Experts of a small language model.
Size: width 224, 49.7M parameters.
Experts: 32 experts in each of 13 layers, 160 SwiGLU neurons an expert, 2 picks a token, a softmax router.
Training: a variant of SOAP for the experts, 555M tokens, 8587 steps.
Below are experts of layer 2 (counted from 0) of a mixture-of-experts language model. Rows are named router (the router's row for the expert), down (a neuron's output weights, with its number) and show model dimensions 0-223. Each number is 200 + 40 x the weight over its row's rms, rounded and kept within 0 to 999.
Before each expert's rows: a language model's description of what the expert responds to; "raises" lists some tokens whose logits its average output raises strongly, later layers aside. This comes from a sample of Wikipedia text that the model never trained on.

# expert 4
Description: Location prepositions in, in the, at the, plus mid-word pieces after g or capitals, such as g-ut, He-art-s, Ch-itralekha.
raises: "at", "ach", "or", "ast", "eat", "ad"
router,251,186,224,174,208,207,211,183,142,159,181,176,239,174,172,224,216,238,181,220,215,202,194,131,213,156,216,226,84,182,162,143,290,258,127,248,274,150,299,233,241,289,187,162,145,208,249,167,216,168,144,124,278,152,230,215,261,177,211,200,159,169,202,134,156,216,174,169,193,166,173,201,212,182,263,229,254,191,191,143,236,232,136,125,205,176,187,207,249,148,181,155,237,137,209,166,184,217,212,174,186,207,179,197,157,203,187,177,192,140,198,218,244,124,217,215,188,103,234,235,254,239,209,273,140,204,222,186,204,167,246,265,210,193,267,170,201,222,221,114,178,180,204,238,210,165,140,206,186,240,124,191,215,171,269,198,222,190,215,181,238,142,184,216,178,249,218,149,144,228,242,130,194,246,150,157,252,199,135,174,220,233,214,169,266,196,198,237,161,158,168,285,214,222,191,248,263,270,198,194,216,192,196,182,185,288,230,143,207,213,231,206,202,216,260,163,208,268,196,148,229,208,200,247
down0,247,112,233,277,217,118,273,139,179,188,213,150,197,200,204,179,224,249,240,190,191,199,275,219,165,191,125,249,198,208,201,232,176,156,170,146,220,122,217,206,173,224,201,166,188,222,227,200,272,200,158,178,200,99,245,182,199,216,210,294,235,239,176,207,241,161,190,158,276,200,170,186,181,184,180,276,136,298,177,93,161,182,209,204,175,225,214,165,208,146,271,214,225,183,183,209,215,246,200,144,227,233,144,187,128,168,220,206,152,253,177,249,147,225,189,110,203,106,175,255,183,257,175,173,189,136,248,185,230,265,162,238,260,169,227,187,154,236,189,221,245,216,247,199,171,200,144,240,184,233,235,262,153,183,226,246,211,120,195,180,245,138,176,275,223,216,173,259,210,222,194,235,227,124,215,166,206,163,178,247,231,215,163,223,208,224,230,252,187,174,253,214,211,233,168,230,187,218,184,105,232,162,232,156,243,225,148,188,242,208,196,193,237,193,202,140,170,265,197,187,171,275,199,231
down1,260,182,175,176,85,196,224,134,203,190,215,202,177,182,184,210,193,229,223,194,160,218,168,200,187,230,187,225,168,195,191,186,189,198,234,158,187,233,168,235,222,143,233,204,226,155,182,177,160,213,144,277,164,159,177,198,190,150,160,231,205,250,149,194,154,226,177,214,210,208,118,228,209,205,176,178,249,183,271,192,113,177,183,146,137,272,157,120,234,205,231,189,194,180,228,256,253,216,237,260,153,186,202,193,168,233,166,264,168,232,209,195,238,281,229,209,166,277,181,154,207,240,140,206,236,160,149,221,184,185,222,230,269,207,327,147,194,213,206,199,221,285,218,234,180,196,170,204,202,230,246,242,247,293,178,194,184,198,205,113,147,173,216,128,196,133,233,123,168,237,200,196,242,234,236,217,237,223,165,167,248,297,205,205,126,226,201,199,178,220,180,154,190,184,164,218,173,269,299,182,223,204,190,141,258,137,197,157,271,243,99,166,175,184,183,130,237,199,202,164,130,260,213,158
down2,187,251,167,163,218,162,187,191,245,240,161,258,241,190,181,258,226,233,188,231,240,150,142,241,216,228,222,203,213,241,128,212,171,205,258,171,204,194,181,146,149,193,176,158,199,160,120,205,237,179,235,120,218,170,239,162,185,202,182,189,109,186,244,220,198,170,141,217,260,190,223,186,210,199,163,223,133,191,169,224,292,171,166,218,169,202,221,177,208,264,240,262,162,255,260,241,168,191,279,174,107,154,192,212,215,204,304,161,262,181,168,161,179,185,161,180,290,198,218,194,255,252,260,134,224,206,244,198,320,170,186,209,218,259,248,230,206,218,246,153,247,182,274,229,296,172,177,197,197,120,229,216,102,167,237,180,223,191,146,225,224,180,204,185,163,208,157,135,183,152,185,168,262,210,266,208,183,189,207,159,255,158,164,206,164,139,243,232,115,221,214,160,157,194,229,188,201,219,232,227,238,192,222,230,183,171,150,201,187,220,251,195,138,241,222,144,181,190,190,141,253,119,191,189
down3,241,208,205,164,224,149,254,214,237,219,255,175,207,272,175,161,286,211,219,212,216,248,265,189,270,262,165,261,187,182,241,190,164,260,211,201,211,171,258,148,173,183,219,161,199,158,195,192,254,253,185,185,229,238,188,248,228,162,175,206,257,207,233,164,125,199,220,138,169,183,225,280,231,162,159,209,247,209,237,181,173,224,274,263,157,150,196,183,215,176,163,232,212,238,195,261,153,203,192,252,222,242,218,182,217,266,211,155,176,228,198,176,220,224,275,258,260,202,241,281,217,168,184,230,125,179,222,184,151,117,182,190,89,128,165,212,139,222,193,184,211,180,143,164,236,178,175,188,207,195,221,181,192,151,284,242,193,204,232,173,189,268,145,204,127,159,156,191,250,245,181,176,261,235,192,198,168,209,136,206,150,178,265,209,211,231,224,194,124,174,248,281,179,254,181,165,246,154,169,265,232,259,184,172,246,153,157,194,150,161,211,124,127,216,129,244,220,207,193,171,206,131,265,198

# expert 6
Description: Word-piece an or in right after an initial consonant, often p, plus prefixes ex, con, inter, as in panics, panels, Stanley.
raises: "clud", "ter", "ist", "c", "tern"
router,156,137,220,285,235,224,219,126,208,175,247,189,186,240,216,249,180,231,273,240,121,188,178,196,205,190,148,183,205,205,146,154,166,226,122,193,208,260,138,253,142,162,129,203,277,194,175,180,220,181,196,192,168,161,242,197,285,161,184,221,228,173,230,166,211,182,202,152,229,161,170,158,256,156,301,210,197,242,213,183,200,188,246,299,194,126,166,163,149,178,238,187,246,239,259,153,206,166,242,145,181,220,249,267,209,126,183,215,161,155,197,176,199,283,275,224,228,289,192,162,170,206,203,177,188,197,206,220,188,186,226,214,199,151,198,240,186,218,198,158,187,167,224,199,266,225,181,167,231,242,206,183,226,208,142,259,134,297,175,201,108,221,202,198,262,215,187,171,166,134,227,176,229,201,234,163,158,104,201,212,189,228,144,196,156,220,196,212,213,182,181,266,225,241,195,256,258,98,118,219,166,125,165,257,195,233,160,191,179,217,201,148,200,277,152,217,188,184,196,238,188,155,204,209
down9,227,286,181,160,217,206,170,144,126,159,155,185,229,201,138,193,187,168,210,208,166,218,262,144,254,216,182,170,210,215,195,220,275,227,249,138,231,155,175,207,250,193,212,162,199,226,190,143,125,209,179,235,143,193,269,231,299,241,243,132,162,165,182,182,226,214,147,186,232,208,259,246,169,299,132,218,205,247,210,263,131,220,183,215,209,222,180,207,206,127,185,213,120,183,203,186,208,182,134,250,159,191,159,210,188,193,152,202,234,209,236,225,258,217,302,171,231,174,160,159,199,156,193,213,241,181,175,194,193,194,250,154,236,162,240,174,246,162,170,221,204,185,234,203,221,168,204,281,190,220,254,199,216,148,198,211,148,266,209,246,235,249,287,62,153,272,228,207,250,167,175,206,202,166,171,145,247,203,145,210,175,232,125,175,193,170,183,260,199,210,173,142,183,260,137,194,168,195,192,224,236,188,122,254,282,264,167,224,171,179,183,174,243,227,219,202,178,253,175,171,149,244,154,217
down10,189,161,161,246,240,159,209,222,106,170,200,174,147,202,205,195,176,176,175,231,190,198,252,144,215,259,219,250,83,239,184,300,239,194,265,220,254,259,201,147,224,257,136,173,183,178,119,231,176,169,186,193,212,155,165,211,212,212,207,232,169,220,241,203,194,197,210,121,170,216,292,203,221,223,278,261,199,227,171,202,192,203,209,215,186,113,198,176,196,152,205,186,223,192,233,221,229,215,182,191,265,178,139,129,249,223,249,172,139,191,179,258,183,177,185,141,201,203,197,254,142,177,86,97,162,175,216,210,245,270,210,197,187,220,129,241,206,137,186,161,204,206,155,226,189,207,188,218,151,250,239,242,258,155,168,272,109,218,207,151,170,188,181,153,261,240,284,258,220,208,122,224,189,188,187,195,184,184,178,202,252,250,156,285,193,135,216,244,193,195,202,150,196,192,161,160,147,236,249,216,223,148,197,225,254,180,236,202,243,172,203,159,179,160,159,218,255,132,150,203,244,213,182,213
down11,165,213,245,168,173,255,223,85,324,128,258,173,173,194,192,222,200,206,202,176,193,244,150,200,206,219,155,201,222,241,220,180,185,177,213,163,149,157,295,133,169,188,246,248,256,248,213,201,246,161,118,263,134,227,192,236,200,165,253,255,202,205,206,197,164,236,258,170,186,220,225,195,133,205,191,201,184,189,227,230,239,100,179,240,242,234,232,211,176,225,186,246,253,184,238,151,195,237,159,200,208,143,228,215,213,316,171,221,236,132,205,173,253,166,182,229,166,284,258,154,194,144,187,249,163,249,180,178,220,158,194,224,155,198,227,251,220,166,156,224,157,194,219,185,180,185,232,245,149,220,196,189,197,179,258,218,201,159,229,241,279,260,189,155,252,240,204,160,152,184,176,186,201,140,231,175,235,252,198,177,245,225,165,215,243,199,172,184,189,155,181,220,195,270,198,281,221,204,163,182,274,149,227,184,171,241,200,221,206,219,225,204,258,249,203,220,108,263,197,350,218,189,175,215
down12,171,212,184,147,158,246,252,135,197,156,181,223,173,272,192,253,206,199,279,177,179,205,242,158,214,246,217,277,178,160,151,158,219,164,155,96,175,203,185,190,227,218,303,209,212,193,193,213,194,170,174,181,173,231,145,239,250,213,246,184,213,218,217,165,189,220,228,187,151,200,191,213,186,223,253,194,222,199,165,222,217,137,203,156,168,197,119,269,240,195,194,123,118,177,146,197,166,188,163,281,257,216,132,191,197,180,169,145,204,157,185,191,111,213,216,202,217,177,199,216,216,138,117,135,225,200,139,246,196,241,193,209,159,154,221,203,165,183,244,232,125,234,162,211,203,240,183,221,127,237,155,237,264,269,231,217,204,187,195,207,262,179,206,150,190,137,180,229,200,184,250,185,195,231,143,293,163,195,170,278,90,192,205,255,193,208,220,253,131,217,170,223,120,165,239,202,186,155,220,123,248,289,192,123,207,223,178,213,201,179,200,244,178,160,258,179,270,201,143,194,187,183,138,145

# expert 26
Description: Sentence-ending periods, initial periods after capitals, as Robert N. Noyce or U.S., plus ')', quote-period and ', but'.
raises: " They", " There", " This", "\n\n", " However", " It was"
router,188,201,232,230,230,189,202,165,202,246,150,153,212,228,192,168,230,155,223,203,249,240,195,154,268,155,240,191,229,236,142,235,266,136,268,185,168,187,174,201,177,127,194,187,171,261,195,265,148,189,214,179,191,276,220,193,236,151,231,172,211,232,158,201,151,156,226,220,229,210,174,150,213,205,217,243,249,166,145,291,223,205,189,221,215,158,134,242,212,218,264,239,139,242,213,270,183,282,250,176,170,233,235,192,153,233,163,201,184,190,186,192,195,146,196,235,163,248,179,189,147,211,128,273,248,216,170,216,207,176,185,289,198,159,270,251,252,225,160,254,202,253,241,144,298,203,199,157,215,182,255,213,187,216,256,230,154,179,164,218,221,217,225,199,246,226,109,198,216,149,263,179,276,221,185,167,143,143,261,242,135,154,183,204,205,189,160,239,176,165,185,265,210,241,173,163,222,213,240,282,228,185,116,176,156,211,212,180,234,193,137,176,237,171,132,216,165,210,264,111,222,101,249,213
down0,155,171,235,129,200,185,170,196,178,231,150,215,187,201,202,198,243,196,138,216,263,161,199,189,257,227,135,212,234,232,188,234,196,176,164,194,225,304,211,195,164,201,156,258,182,166,195,186,225,238,144,180,245,239,140,164,205,236,190,188,216,226,145,221,175,217,254,214,186,195,177,228,196,182,202,206,228,247,230,148,137,241,248,196,258,83,180,254,199,165,245,263,117,103,147,171,172,251,278,140,250,189,149,181,181,180,247,153,181,213,197,165,217,210,280,190,176,251,206,190,191,122,246,179,273,258,178,233,228,198,198,223,311,252,142,157,167,226,210,174,229,181,202,206,166,225,171,234,213,128,161,139,205,214,254,245,297,188,236,236,189,228,170,183,234,199,209,187,239,196,186,223,223,111,157,217,168,232,273,178,243,228,184,185,249,244,231,208,153,224,192,191,221,215,184,154,189,198,210,254,189,188,163,139,222,129,269,180,137,247,154,176,250,245,200,63,163,197,215,235,229,223,232,147
down1,160,167,230,290,234,216,142,182,212,230,194,244,230,220,209,209,246,223,126,220,225,202,181,240,257,203,248,195,179,186,232,173,253,246,203,182,166,147,151,198,189,203,216,110,147,142,164,183,146,175,150,176,176,159,292,209,229,191,239,150,171,226,217,327,182,249,228,164,150,218,182,134,254,170,140,105,131,238,255,185,266,159,191,178,255,171,209,171,161,239,139,213,201,165,220,232,258,188,150,212,186,207,192,198,153,283,192,242,238,153,146,200,205,158,115,245,234,114,227,273,223,245,209,221,199,192,194,239,167,208,232,196,174,195,246,185,258,211,113,254,166,186,201,158,254,190,172,225,229,155,248,264,270,229,155,215,219,213,212,157,252,203,227,193,190,159,213,137,213,166,230,192,185,252,195,191,164,214,188,226,151,175,249,177,142,245,228,179,165,156,130,161,202,97,257,161,239,201,223,220,154,120,173,255,242,170,226,211,184,227,161,177,226,264,238,216,251,133,203,184,200,215,196,201
down2,215,218,180,261,154,139,185,192,274,272,127,140,195,242,168,160,197,205,201,233,179,253,168,146,232,223,154,151,172,147,252,276,170,215,182,196,186,172,142,186,243,220,197,221,236,220,231,157,182,121,225,251,204,108,232,240,217,129,277,182,193,246,215,203,149,227,178,228,221,234,162,120,183,247,190,172,254,218,172,173,176,249,157,224,226,214,154,264,209,216,195,143,274,197,154,269,212,163,258,233,179,173,248,227,166,256,183,225,207,170,199,179,121,259,146,130,186,229,239,194,250,160,191,196,194,207,189,186,236,222,182,230,185,118,194,216,187,173,254,245,236,230,156,195,256,240,166,218,244,203,178,238,271,109,172,108,244,201,172,148,271,208,206,235,230,210,262,190,161,137,202,219,209,209,176,137,199,182,238,249,190,142,189,180,122,109,183,275,167,156,195,162,185,158,170,244,210,219,219,193,216,163,194,148,187,184,145,142,167,246,122,150,237,184,218,204,199,248,244,138,175,251,237,192
down3,154,197,221,147,169,200,216,199,176,183,183,222,210,291,181,242,191,177,216,203,199,184,234,163,233,198,189,220,149,290,244,155,155,270,190,199,277,283,172,111,248,172,166,161,169,180,143,198,130,176,228,243,228,153,197,179,238,98,197,144,244,154,156,190,223,228,196,216,190,167,238,133,167,155,180,179,122,225,181,185,226,187,236,183,184,234,210,128,178,187,123,233,241,157,180,178,254,204,158,267,193,210,244,231,253,143,236,137,182,146,174,130,222,209,162,149,141,137,184,280,217,203,258,200,96,119,170,95,201,138,180,163,250,249,189,255,210,188,199,166,184,174,161,250,200,242,175,152,193,216,220,177,197,277,173,242,156,195,219,236,211,203,229,216,210,158,195,238,203,168,149,233,194,190,161,133,207,149,213,213,182,179,260,256,191,223,213,204,190,152,227,212,131,256,134,194,235,145,187,218,231,173,184,223,183,152,236,177,172,261,273,249,199,184,102,224,171,271,200,205,197,155,200,199

# expert 20
Description: Single consonant letters and short capitals inside names, especially Indian or Slavic ones, as Kul|k|arni, Ke|k|konen, Th|ihathu, La|urentius.
raises: "ue", "ena", "ere", "ain", "aine", "reen"
router,233,198,230,168,212,242,233,154,202,151,210,239,182,243,218,270,214,219,229,250,142,228,187,182,176,126,120,221,183,262,177,204,138,128,220,261,184,40,210,227,144,271,188,235,194,244,210,194,179,182,181,139,186,178,254,232,185,219,214,236,201,193,213,188,160,193,161,165,234,221,154,158,190,195,187,158,226,179,218,287,234,207,335,142,219,131,251,143,180,202,209,188,190,233,142,163,196,167,194,166,205,247,233,232,124,173,242,155,212,160,147,168,202,179,155,191,191,224,198,253,184,185,215,226,210,171,211,175,188,98,256,232,234,207,151,230,248,224,190,117,157,209,248,259,163,154,209,254,226,160,227,221,189,268,184,288,184,188,179,268,165,140,161,187,219,121,189,161,220,209,178,109,242,227,191,206,176,116,214,202,169,246,210,248,206,236,146,196,224,164,206,228,166,236,241,199,246,224,260,191,275,192,152,254,192,228,187,165,235,228,195,233,124,223,168,242,198,202,230,187,153,245,193,145
down0,230,228,236,205,138,201,229,172,163,160,236,199,132,145,245,233,192,124,165,219,141,178,236,180,279,246,233,276,168,207,200,260,236,147,228,179,155,181,195,220,211,194,234,112,179,228,240,222,235,226,231,209,111,200,244,126,223,212,198,240,176,206,208,228,257,170,146,147,191,208,204,247,214,112,301,189,205,289,205,177,227,168,160,155,191,200,215,212,236,268,169,174,179,152,163,208,214,193,171,213,188,158,163,219,185,275,161,157,212,237,209,138,200,129,153,223,216,247,216,170,212,231,172,190,174,221,173,151,296,198,129,195,274,219,220,126,268,154,211,204,159,212,171,146,205,289,220,174,288,198,190,183,242,204,140,140,284,208,119,205,204,211,124,211,248,219,209,215,202,252,208,183,230,189,169,155,197,194,136,239,106,191,219,156,245,237,174,226,188,183,214,182,196,219,221,278,137,181,174,236,195,188,198,270,201,177,157,185,232,183,81,134,169,173,180,189,256,218,170,176,200,230,205,181
down1,170,179,181,173,200,136,160,193,240,192,167,191,219,221,217,188,271,213,148,273,237,169,170,207,312,237,195,228,161,186,213,250,170,192,254,210,177,255,187,242,159,287,235,183,285,174,237,199,213,172,244,222,203,161,239,247,229,248,103,180,233,195,215,228,228,251,192,211,225,235,140,251,150,186,219,201,211,210,293,224,250,146,210,182,234,228,179,233,155,194,230,212,177,197,209,157,162,240,146,216,141,150,287,183,259,314,155,209,209,135,167,189,230,170,274,149,185,280,209,154,210,185,113,281,207,217,289,144,181,214,207,185,195,191,216,233,229,225,190,209,183,199,156,180,238,211,252,240,224,210,169,207,242,174,137,247,193,193,225,282,200,286,198,251,114,206,239,230,222,159,108,173,231,223,188,190,210,180,209,186,204,196,174,186,161,245,164,190,245,198,253,214,167,251,228,165,177,188,187,137,254,158,218,190,226,195,251,231,222,195,212,187,168,179,151,230,287,155,245,212,303,134,254,201
down2,245,167,211,236,172,176,222,209,203,267,193,163,187,196,179,161,261,209,127,239,180,198,249,168,231,192,193,171,257,211,242,159,193,169,240,237,159,171,197,222,192,227,239,148,276,242,181,202,184,191,194,177,199,201,176,162,238,255,223,230,251,209,195,180,225,162,223,223,237,162,226,191,245,193,257,229,135,213,244,235,192,131,203,270,153,139,192,257,250,224,187,281,159,209,200,185,214,150,207,217,145,178,224,218,169,178,253,272,166,195,224,187,203,165,236,231,234,257,211,190,167,218,222,265,289,189,241,208,120,108,292,236,128,123,224,162,181,192,185,175,226,224,147,277,221,254,181,236,208,196,142,205,285,240,192,218,245,114,141,203,189,164,202,213,158,201,179,216,189,209,201,229,268,211,199,260,229,255,202,234,188,212,232,126,228,206,208,224,217,274,155,148,217,122,187,275,182,239,166,202,254,226,234,184,232,159,238,206,279,272,123,271,278,178,246,138,169,207,204,282,193,227,284,256
down3,259,136,208,210,146,200,146,129,231,256,183,145,218,170,276,180,248,131,171,163,224,232,149,177,218,207,260,273,173,251,187,150,173,195,199,262,145,203,172,166,160,253,281,160,187,227,202,160,197,170,173,227,154,192,228,201,164,256,252,272,171,237,163,261,265,191,250,207,200,181,230,85,236,159,145,187,234,209,171,168,172,209,205,222,168,229,178,183,243,232,222,237,216,171,187,228,193,245,141,192,196,201,181,175,246,237,189,168,199,218,200,256,188,167,250,236,232,287,199,216,178,227,253,196,265,232,232,248,213,159,168,206,159,129,226,262,256,185,198,214,203,212,165,212,227,196,242,213,152,145,155,191,164,224,210,214,125,178,221,100,239,191,176,274,184,170,213,216,137,166,192,203,228,273,144,197,160,190,229,199,178,134,244,154,119,184,261,204,162,103,205,187,201,164,165,262,229,231,203,250,99,255,202,268,224,235,119,244,192,238,262,229,161,203,249,211,212,143,188,178,199,257,231,228

# expert 11
Description: Early syllables of names and words after a first letter, as D|id, Dat|ab, Le|on, Ch|id|wick, plus Br, Gr, Re.
raises: "ad", "id", "od", "iver", "ove", "iber"
router,236,228,201,197,171,252,130,181,183,223,179,205,224,282,229,245,190,200,268,241,177,143,217,168,221,183,167,163,164,178,175,220,171,238,205,242,131,216,227,233,193,201,246,258,262,200,161,125,181,168,161,218,232,190,216,215,164,145,190,184,158,208,183,142,235,131,266,216,314,197,204,186,190,186,194,177,170,185,159,230,194,174,216,212,188,198,191,206,268,203,149,196,202,301,250,119,203,247,225,171,235,210,225,261,228,182,182,201,139,214,179,188,223,113,228,190,210,270,259,200,174,236,130,210,222,162,210,163,210,174,256,232,232,234,214,171,249,179,192,247,236,153,198,219,197,195,196,303,206,171,195,221,279,237,194,247,221,162,156,185,226,197,122,228,216,226,151,227,210,211,156,173,228,187,256,284,232,193,153,174,219,213,215,143,226,229,183,197,268,160,188,186,321,180,185,149,185,222,181,145,255,212,191,322,182,215,217,189,187,256,196,219,166,112,115,182,159,182,199,177,252,350,213,147
down1,217,101,235,181,267,213,262,226,199,182,201,205,270,229,202,142,214,175,167,145,202,220,257,229,265,200,203,228,176,246,204,231,214,156,173,256,195,192,232,253,138,270,245,221,239,269,147,172,181,181,230,285,179,130,149,187,184,296,164,156,182,169,146,180,152,189,232,160,246,182,234,154,141,123,247,201,179,195,200,260,164,263,223,218,237,264,235,203,181,222,159,130,198,167,191,175,171,231,173,239,215,237,180,193,248,209,227,146,160,204,173,185,263,165,144,261,259,245,161,148,171,206,198,181,276,208,231,207,293,237,184,218,144,155,263,186,257,270,262,188,203,254,242,200,165,194,229,212,187,168,251,162,194,173,150,200,207,246,244,205,163,151,197,201,279,146,196,161,265,153,254,151,198,172,214,185,205,245,248,192,165,220,237,93,233,189,175,290,202,201,238,199,167,184,254,165,255,168,219,265,248,205,243,260,180,178,186,244,216,240,183,207,206,213,195,235,181,265,215,174,236,132,245,218
down2,220,209,201,189,243,181,240,255,206,163,260,152,223,180,215,211,179,166,194,277,213,140,187,227,151,193,128,134,250,182,186,224,179,230,191,162,160,232,141,186,163,244,205,219,132,231,119,225,178,113,180,199,238,226,178,198,201,207,245,206,212,185,182,176,222,136,192,190,272,191,127,259,171,262,160,200,150,197,176,137,112,172,244,168,173,184,180,265,198,230,124,300,167,170,242,254,183,209,199,264,203,239,180,248,188,213,292,197,247,183,211,193,207,219,230,164,129,132,180,265,187,181,235,158,166,155,244,232,136,237,177,185,115,269,319,212,193,183,220,177,223,226,198,190,265,137,239,203,195,227,220,233,162,223,202,247,166,208,262,161,132,155,178,200,130,138,177,225,203,201,115,237,175,293,107,250,195,151,235,269,192,234,193,160,206,194,234,169,228,204,175,181,223,206,189,179,177,131,270,196,174,248,252,186,205,185,227,229,175,253,226,238,160,215,164,196,154,225,202,176,208,150,196,246
down3,256,183,146,137,204,253,102,155,222,269,221,237,212,269,126,162,230,130,257,204,237,129,188,150,178,222,151,234,203,203,166,174,188,194,185,193,248,291,215,235,181,148,200,173,173,188,203,202,206,255,210,229,190,203,220,149,163,194,140,192,264,222,203,232,226,230,223,217,187,166,166,203,100,189,208,210,189,190,245,188,222,190,249,160,165,202,235,230,147,216,203,169,228,228,243,59,161,149,230,215,123,166,210,191,194,184,158,236,183,212,218,169,205,145,208,144,184,180,207,260,207,234,134,219,258,206,167,223,189,201,288,205,189,259,201,184,165,192,242,227,181,249,105,208,233,286,219,208,225,223,142,221,250,162,74,204,147,211,211,215,187,258,169,202,230,198,176,252,213,242,156,167,191,123,189,183,133,198,153,254,119,199,283,219,207,188,222,142,198,239,168,204,191,173,182,171,169,204,210,176,188,249,231,160,234,183,279,147,244,195,188,154,216,93,242,196,149,166,200,166,241,152,240,157
down4,251,259,134,200,200,161,173,186,155,234,155,249,248,173,178,172,198,199,183,204,196,186,194,165,176,207,240,122,208,167,145,207,144,215,264,162,125,181,202,267,187,185,131,172,243,172,217,193,171,246,259,101,146,156,226,218,208,216,231,133,259,185,257,213,147,260,153,178,161,148,238,210,173,269,217,185,236,217,297,230,205,221,259,162,175,96,213,184,231,123,207,158,219,224,215,208,182,185,259,145,225,250,145,210,187,185,217,214,222,177,211,198,212,207,198,214,125,220,204,150,130,198,201,212,189,193,255,192,212,118,172,232,147,192,174,135,140,267,188,239,198,157,156,208,157,237,144,248,181,152,189,230,207,190,248,252,160,207,207,199,275,217,145,227,213,242,222,143,145,260,190,187,168,261,178,161,154,195,137,169,239,127,238,150,114,169,159,164,248,163,195,164,197,138,155,206,219,183,190,193,199,304,227,189,177,110,189,159,254,146,146,201,164,222,235,239,223,271,168,243,195,211,218,198

# expert 9
Description: Pieces right after an initial r or in foreign names, such as rh in rhombic, Al in Alghero, Yugoslavia.
raises: "ine", "ate", "in", "ar", "ane", "ash"
router,229,209,179,214,79,173,193,259,207,173,84,184,100,231,205,144,235,159,143,212,191,234,196,179,205,154,249,201,258,239,210,203,274,233,211,259,211,167,257,230,188,215,256,202,254,271,176,239,200,164,273,203,170,204,266,217,249,132,173,152,242,195,181,253,267,234,221,172,165,225,176,189,227,163,147,233,241,252,225,115,253,189,113,182,182,226,200,177,276,144,174,163,195,151,214,175,209,210,143,194,191,210,243,185,244,256,210,260,203,187,190,175,218,220,249,225,164,181,205,237,137,193,200,270,188,191,235,162,240,218,240,210,191,203,184,126,225,176,177,184,220,183,172,231,175,236,221,170,180,177,224,169,173,222,201,294,149,171,254,218,230,138,217,141,254,272,149,186,208,162,244,228,188,194,192,141,218,259,199,194,200,236,192,227,290,265,172,173,257,169,178,149,191,238,290,198,151,192,197,170,205,217,137,193,150,227,150,125,222,216,270,212,193,262,177,275,138,216,232,226,222,140,176,170
down0,213,203,246,227,269,188,167,197,134,256,222,203,268,171,216,162,178,172,234,135,211,137,229,245,222,237,133,250,220,201,105,181,179,247,245,80,223,197,165,175,270,218,226,167,154,162,228,246,183,232,238,197,115,194,218,167,187,160,242,188,166,229,154,244,95,134,184,209,157,171,223,274,166,182,163,262,188,241,124,153,244,182,159,199,192,232,188,206,196,215,248,194,247,186,185,253,203,292,272,220,222,186,215,208,168,252,157,146,210,166,226,192,257,224,175,173,195,273,238,107,177,178,231,163,189,223,184,188,196,193,175,182,220,191,183,145,177,141,200,205,162,198,218,141,163,223,203,136,150,174,171,168,175,205,206,230,158,320,229,134,213,294,145,198,208,221,245,246,176,136,189,206,139,171,207,193,223,212,163,218,262,239,209,123,217,253,182,146,196,245,201,246,189,139,174,239,242,269,189,189,197,191,235,229,202,210,146,166,209,181,126,223,203,252,212,167,237,275,241,182,256,212,204,165
down1,215,163,165,119,195,185,115,245,134,233,259,174,186,186,179,181,167,172,138,146,175,163,197,163,246,186,241,181,219,111,202,128,108,190,175,229,194,216,191,351,243,262,146,246,181,192,123,172,128,208,221,180,218,256,167,192,159,214,210,181,198,200,183,216,183,307,206,154,180,161,169,185,163,153,185,202,171,262,154,200,142,188,230,145,236,208,220,217,213,198,212,207,210,216,211,211,190,168,152,247,236,222,201,134,221,186,230,200,224,231,148,219,235,159,203,171,196,139,235,254,150,202,220,154,213,259,228,127,221,182,185,202,167,254,201,135,199,209,239,290,228,187,189,176,166,271,248,234,180,306,175,154,232,183,235,193,233,199,217,253,209,225,153,201,203,254,194,228,193,210,187,186,185,207,200,232,188,209,200,158,165,321,255,218,214,241,263,160,207,226,145,268,214,202,222,126,162,237,204,223,250,231,196,149,216,160,171,165,237,218,159,156,136,266,156,210,271,182,166,154,204,187,243,106
down2,250,182,269,185,133,171,200,165,175,195,233,217,256,238,181,230,224,221,225,188,211,127,206,135,199,129,171,215,192,189,288,249,226,257,134,206,240,222,152,252,182,193,199,188,216,182,229,226,193,165,196,151,219,210,240,233,209,270,206,153,182,224,153,223,244,165,192,164,231,140,218,182,224,206,197,225,191,267,205,242,207,198,162,189,214,161,183,167,177,265,200,202,258,201,221,196,157,209,307,188,210,236,210,261,241,221,194,164,231,197,208,216,225,175,247,239,172,136,247,201,262,202,267,233,158,165,128,237,226,163,245,156,211,188,238,144,147,203,209,125,200,213,152,180,268,213,185,145,150,168,191,207,184,156,168,184,289,168,123,236,257,213,189,271,183,197,187,184,212,221,188,181,198,167,221,171,138,194,195,160,194,276,205,213,198,116,220,151,177,180,190,116,166,81,197,140,203,321,258,228,219,164,181,225,187,86,201,218,242,266,262,188,144,154,246,131,191,202,231,201,226,267,104,202
down3,177,277,213,166,194,169,237,173,215,241,254,211,134,291,179,215,175,182,139,167,198,181,192,235,297,222,205,142,212,183,204,187,198,227,216,153,212,160,147,194,162,208,237,173,237,242,193,158,245,249,217,211,209,212,247,129,131,249,182,192,258,176,206,190,166,209,272,141,216,120,208,218,246,329,174,247,265,189,217,236,244,238,201,198,253,234,218,233,230,146,235,215,191,187,137,221,239,163,248,217,149,271,247,196,197,199,162,251,231,168,217,228,198,164,118,171,131,240,200,179,156,162,101,224,213,189,155,158,168,203,200,229,155,168,203,194,162,186,160,206,217,136,234,219,197,178,270,238,160,240,217,132,159,184,250,233,180,229,191,204,104,228,232,198,190,202,218,166,243,181,243,138,183,215,154,260,199,305,154,135,220,202,260,183,212,266,211,159,213,192,212,199,158,248,171,161,235,179,247,186,268,215,271,189,191,121,171,143,171,109,217,152,183,174,241,199,244,179,179,278,197,220,240,237